From a checkpoint of a small mixture-of-experts model trained on Wikipedia: a softmax router.
Below are experts of layer 3 (counted from 0) of a mixture-of-experts language model. Rows are named router (the router's row for the expert), up (a neuron's input weights, with its number), down (a neuron's output weights, with its number) and show model dimensions 224-335. Each number is 500 + 25 x the weight over its row's rms, rounded and kept within 0 to 999. Numbers have three digits each.
After each expert's rows: a language model's description of what the expert responds to; "comes after" lists some tokens at least twice as common just before its tokens as in all text. This comes from a sample of Wikipedia text that the model never trained on. Tokens count by the router's weight.

# expert 19
router:496522485476515519464475519511493471475489485482508537467489530488495491504547498522467484481468513492482526535462526522476530507527489468515451490529441490460495543509516475529528534481483482530516506532514512532473489458535449483530500456474530501496482508523505487532521448490548519491486513514531450474464473501516524494515521471517
up0:558510496501472497472543512496523492536480505499533527490545499493512514524512540466498498493506495490494550500497522516491560513506458505493510499522496487501495526485465488507546501473536470512519533495490501503499521502543488546471513498491461508484430524474482468481492482485480542449453485502544455495483498491473503474567513537525
down0:513500554488473501470528494490502477480486502483496522484462489543520500491550505482504478453485482520507528481462458493488479544504492471494480519513489479482514510540462481503508518510538493498497520451469515492494541511503456538470528504506508468482494479510460502492442491484509503483477518487536521497455533457464549508517470532486
up1:523504494490541495443492565488513498492472501494516503499529519504504469521504459487530488489502539503467501545467477511460506504488538515513554525526487519508473521488550500467473479523536486581515498518489500516538480529547538551484507479493474494464497501487476495492489476493491514488490489534558510458534517491479477546500552501510
down1:457508518542503476495486542484518517448468494487527536496531506527479535505488517503471461487509522521496528504508499520520544449510473485464505468544520541535480501476465523458459477483500475531533506471477530494536496485513518500476502484480472473513549504486457524494483479498486548479491490482573501530530507544460520498484510506501
Pipes and name starts
comes after: " |", " ", " %", "/", " ±%", " by"

# expert 46
router:542496493494516508512519518527517497471506530486508525466551506499481442497512476496486491484492551472486516525504549527489486520501503478534498531532462507511511502477489476540524525506477460493504529517476494526485539479514466508523526489473491485473505455458506500478504511474493518438478482548487500475491523456495515517518506464558
up0:522490445484482511511445496516493494538489488507506529471509499533516502504490556532481483485468530463495502520465523466490507475485516505509505514523466481434488519515495508506479490488479472514512494458494529472547467408560533504504530505505484488535461504505570530507506482470523480471510567547515551496501518517489484516513509517476
down0:525445520513488465494521511522495506486481486508502531529501497507506510569495495501488503532505502490503466487465507475512522494494501531499495471518522502502480587471513535516510538516555481437479477490499505495471478503488497513518482549536563507514523518472470497469496522496517474524495477475530501497496461504557514506510448503513
up1:564520476500490479488541531497544529509485488477530499507464512490519479512445497509525514489454516503501513481504493454526469482536527449517460475520498502503482515539555450528520481507516480540517551499494509467540508527474522505493519521463503509493509466478494513504497486467532513480446511476489480522481523521512508517505515479530
down1:479521474514486522496464451473522501526463495486502525510502505474495512508506503516497510483484493489443497555487509564479493505494506478490485496521503520493494499479465494492488504524485500469495507476508505548515476480491520438518501504490482491496530505521474492472464503497502501481502487473502530501519489510488471489489470475535
Line breaks
comes after: "\n", " |", ".", "s.", ")", " ="

# expert 1
router:501544523474508512512490508533525469491479507467534522481495542485534493522541505512459497474480500486489512520499504492473511541529463452536471519505467485479492530516508450536541545518499495485516532519536510515484492473516486517480500488489532508468496482519493452533514504491527514445491509506522477455466519487512543508527488461531
up0:542491494468519514491519505480557511502487501502481508471472475498488478481533509486437476474506533490495511527504512500461499461501474497531510537513482490471480492458498463530509510513440462495518560487493504522510544500510515518495433496471503502500495455533559484526490467518512525528442480470523474543473499522522512507484482488495
down0:503486528465463525505503500519502461517525536467525561396480458508536501500473497519448522473509506480481505504472503486496486533489462498504490484491488555552505538505481499545510480532514496504500507495514505503537467461473497521496507526490529517452463521480548511517519495531525519490485472516546518481489538517524491520505463455503
up1:500479483499529534501530518516491483520516519498563519466523512508481475520509498459531468483502521517467498511497511528493500470540469477497508532511479478498534526512520452537506504482508475507557528503494503482531482507536510486488510518497508465493475480473528482474486512474510500466469509482541502495487508450466491518554507475536
down1:470514499463536503531505485539493508521502522491522480485480505520539486451495531499479528451529502510479460512497541506499452493492462496515529507481478503495505509527504499528528475493576511506507538502453529486491497479512498506499550513463512474497521500466462529509498516492511473449498474489544492504518519523496541509482554487534
Table header words
comes after: "|", "\n", " m", "==", " place,", " bronze"

# expert 47
router:480515508466537492506496515485509463489486507504532551477529526481534501517552493510459495438497521463485557485538506466498512543515516486506475501531469475502490520489513493520521514464469466463551516518504515512518450456545488518475511496491486489495482486520500484511497499451530525464479539560523451476504503439522553524480524484553
up0:502484469525503517478498504518500534504496487517457470500494523492515512504510517493531520482490521508522476486500532509476533495536520495528494506484511508484514526514466516510534514477528477543507510481450487522479565497494501510474466473477500480542450494500532513544474504508461498509522517528478461463473500497521531509521496524489
down0:516478517466498483475493468515530449517493435490552489436505520509521530489488494460506517499492492510529537525446516479466509502508517509469522550517460529460540520482498505491518487477485507456508461489493515504486470454478505492482481515449506465505452497513525487473507489530494492479487485526516502505523515538523478481544525450501
up1:505467495471504516513499490522520459453507517489524541499511520483500500483486520487448518465511503468490489531541489494470485507502451495528513479514511509511473514491564493507491513499481483463532571472476521493523441493486489503521511512486491511488502519489530471500543502454526526450531495520500463501475447515529527517519501461552
down1:501486471510532528522479527500498506492537484484491476513488451496462476505502479521506484513509528482511532511547495509487509523476487517470491488529505497495472447453535464515496538482507480515530492517470455517491505534465456505517495485505524484501500517530532527538514472499486478539433481487489470463500518480499516461488523465519
Medal table headers
comes after: " |", "=", " of", " at", " for", " –"

# expert 17
router:488524510474510505479475533535518464474488515486523527475485536503508495522541496507474512469494507470490513493477522536492526511509482472506476493505472469430484530495492476524547526510471492491537512490534513543507471477531494487486527469470515495513473500536550473499518454482515545447498502535540442479461477457500532508520497487530
up0:483500518493549545474507530515508504499543510526473481479487474478531530535507481500447513477525560511434514514462528501495507509496488495480502531494506527485462535481464477486534500549495509502485489504476467491505452501497512457467526469485475483516503496475533444522533459468490524523456517492507513493501485511495531506493481456522
down0:510481495515526502473492535523500482520486505529536484496510491461504490514481493528448451508466511519512510495454492509498541536516486516457489459495523514514479517461486480500502487526497534499493488515495508480452520450507525504466490465510549528506494540489500506504520456492485500507480527489496473473518508482515486511482530477486
up1:495463495469490496505492472527524479464507476484474535510498558525536483527467499500472539495501527494491508512519530490461491547515513485565517517502490523498545540478533467513529520530511471516520503496490503521508494489481520512484449504492506509535506511484488527502483483536480509490519489488539486497510504492481503505492475493506
down1:493494474480527533483475521500459450432530518522533479486524489501499508507518481494501510449486490490485522488518522510447521534487478508503509481513487497535437506550490530536464500514479488516525514504479519477512495488560481501523564468490478528439508511485509475537526535546513483488487566531479504503528451500508474513500479512480
Party names in tables
comes after: " |", "|", " the", " Liberal", " New", " B"

# expert 25
router:539487473468505530469523520520514486480500512483503527465534491467482440510503501497488502498488548465460509535522528525485517512519495492488537487503485497495528503451508480536519528511473481483507483501523473476487478500503470518503517488442503486470482505506523472531546497505509522513500506533526515464494530521522534516490524450500
up0:484516416479519515492455546503484503461487494498524491523498537541480468515488480503491500492517555468502492509510482541534431490472510516494484478523492479508507503486554455496474493482478501507506532538485447482542485506516508480489563516473488483491469473485507493473465488488495463501499491558489519557499502496504501529497516455511
down0:524509476516509474494509458492544499505469479523516483495495529513532494485473482541487543474514533505480538530476500482472510496470500524513497492495521529529515526483501548510511494488487456475521530447444506485527492420475522509506502473493493473508509509482508523493508457486523486525488509468480464511457463528504502513500493457510
up1:549480508486478496497517473506483518472505511512505472540499499523492516508476552501511467537469498505486526519497518510535538511456469493489481491496507517469492517485504496524506509518493481465515533513518511500507531488494449473476507501493507493542474511506509501521510476481464527490520510461501510528473483494520513504496453481497
down1:509522527482441492483458495482437509514532494481509508508478515497530520495477502491491564489490471519492486522536532514532472535538552504481505493518498512506527496536491538491496479496525493565524475448479498493508504494461495473457536460494513506483512476474517491475517517516553513474518468501484500494491497517521506506558480463489
Section headings, pipes
comes after: "\n", "==See", " ", ")", "\"", " Win"

# expert 22
router:555484507485496505527503474521484488476501560494530580471526500497510430566498485497479482476455531504486508505499517517486512512530474491486483529529472498509532532429475455566552522524488470461507519492523493499494490468476498503495489513450506476490483485498531472530519485477520526482504507528510455476498523481482522514499520483543
up0:528473523511500479529494503523497508488490542503523484473529519493502475540491490471478517500510524477477486479514512499497428520528503510521507510506466488492518493479489493509521517526532488448514493473490480479490454515493518500525452521535513473475506500472504494459503482466562548503513527538482494519563549515507509516481537478507
down0:479564505497501489504473535492504521533501500478480474501475531474509545503550508521479505510501516489503497487510495498520529482473502501512482514478500485496448468522542523507455499535489528506494451537521544513525469507522528510500513459532488510537466469495469481506506516491470457566477512457452506456546516513516479487505513560466
up1:489517479498504498493460507493459478499456530516500482511466511523468503539480463498487532488496494486470478519539517532505488487519486506501527539538475483526479474498503532460520513460521500481501562520514448502537453510510503530532511500515482505468495492502494509494482524500534470434502452512506462484518537475471506506523538506513
down1:474465532468473510483510491542528444527528479517516487538444481461510554518516505522484513495474482485490479486487521516517510482500507472541474486471495528455487471497551480487517501557533510510483486484501542494468494515480492509505545496468452508500472536522494485458476523478494519463514467496522498479548506494526505483458466492451
Infobox section headers
comes after: "-", "\n", "|", "Scientific", "Personal", " •"

# expert 41
router:521514500461524522455493552499522446489465497490546521475530506460500490473515526481470490478498510476482531533498530509506541513512483492490483526502490466470513525525518487507506536486498503499536508501549523510492532477523474524493472488470508500517493498512529493523490452503528510465484519550527463425516484474496503522500539480527
up18:499495507498521517511548500513506479503506498509546513467546478516547523493558469504481472492525521520498499543505488551494513509495445475518524500462507490538513484462480458499515534505521496503532497506547525527485537507486495496477509493477477462444496496495466529494512515463464496527463514484498466503528466498509492520514509469516
down18:515504484507532527455500507474486511455484453493444492495493513457538492513486439462529486547529522499477518510487488525451528520487514459500490534478495510520525464499544501498510526437508474475520512535518531501499504528516489474504486486456490468506486492496517482521483541516508501535464530505489553541517476521512530504526520501502
up19:527506476483549565464516501529516472481491521485505530458506528496494477476508464514536555493516531481458459499484490513477504500526491438488493529502492511504495502515541484495494522470531501500550551517492529464502482492506468499508521458493498489488468467446524473535513507473497512496480516498445524507511471528507518538496556505480
down19:517488521521543519558505542530504465453477488505537521473503458450533501507478501535467521464507537521438471520459498476509495494481495536526535518535462478453465464497489484534490519514492456505520501465491469491518505480504531479477521448481467446515490479484529515496486503521517508478516496515486529553497496505525530524542479455488
List item dashes
comes after: "\n", "===", " for", "==", " also==", " ==="

# expert 56
router:500532517478517508456510510514508491450462520470549528487518518485514496505540486468490476463473529453490527530469481490471515489515480502489506516521462469489541537474515481505524511504477485497521510505571485515485474477507488481504510472497514502489483442480523480520515473486518516470497488538525527476501479525517539525527505474523
up0:482499529484490522499511488518477498421500451488466497520527513488532510500529500464491501488466489490478458513515480510491493518479479481473473511489493500475534492446526529502530510505491483457494456539480489488469489490506492487460459466550484505489532541468518546508530489505483537521511463498504508512484494510549532499459466483490
down0:510561498483474476514493514498437484518519512524499446540460523538515513505487493559506537494487513482480456463515474529532477459540503456498477448546506494468528466482470511491494501513549499475520481464485496529476541531488533507492507486504485558527506534469538529497517538493528507483516500499519506441495520473487474500480511518507
up1:498527561494512507509465495507545459469524516498529508496499519474484474496563527526491481480519506495477482532512491493535493475499511505499473488478458512508503521498485484499486517488537443478500490462496509523523496508516505502479426444530482489525478508432553526519515510455508490518470515501520496497474480507498506522503482483527
down1:552503494512518504492488533534512506502508477473501443490509500446440513512513506508490506480495515442509475505515550460486482454484497492514542519510481498501495490504512503471486499551522498484495490527480486504534476524491489494528483477494536488550496512515513448488519517501482558495475457477498496490518480493493525488517523529506
Team and club nouns
comes after: " to", " in", " for", " of", " at", " University"

# expert 27
router:542478475474501546526493514499487482485469532493533539460548520486476474543485485467506506477470565488480518532497524522489499489512495498478480518549481504482503536450490469512497522504518474502480529504504503491463516494509461531529523508453519497511459474481505490548512485493523514489490537532509500462490540466475524519508526493523
up0:558500478516493518479499542460537521525499516503544506457522466445474483509515507526513491493480508496511515529500517478479510414501472464465507476520504468410496470516502479501457487452515514537495507519510446464495518469469516497530534514441467533506511497503536480525497472510476510511524463513569454487463505507489503502490546512509
down0:510478453479536498470511499477503533542465486531437478540450502488467496486524516507455477466502515476510483481564484462534483474510466494492543496496491526535460505501513517524532512546538538519512499564534483533536504552501539420488491482500484529521506528536481532518541525513482498494503499502465551486477542519474508489511481511467
up1:535481535511502494500514485521488445517506494498513512479438534491479498480539495530490484502420500507479481499468500520503490497476462453467486504499485510467512472511482508488452493501510495485500494499514542484515495497483460516502448467540474510511463497481519508455540502538470506496535492489520464502481456506548479523518475488496
down1:443544461506483538487525517496527489504550492515473513481459513563498493503491539500496485473484493492514511481529515547471510534488504501478523525506509470504520474537524508508508495479490487461560473510550492488492510498478493473547472479488511532502468499498516514528527542522450471534446499496517511487500494505494534486544451501524
Periods and header labels
comes after: "\n", "w", "-", "Senior", "com", "°W"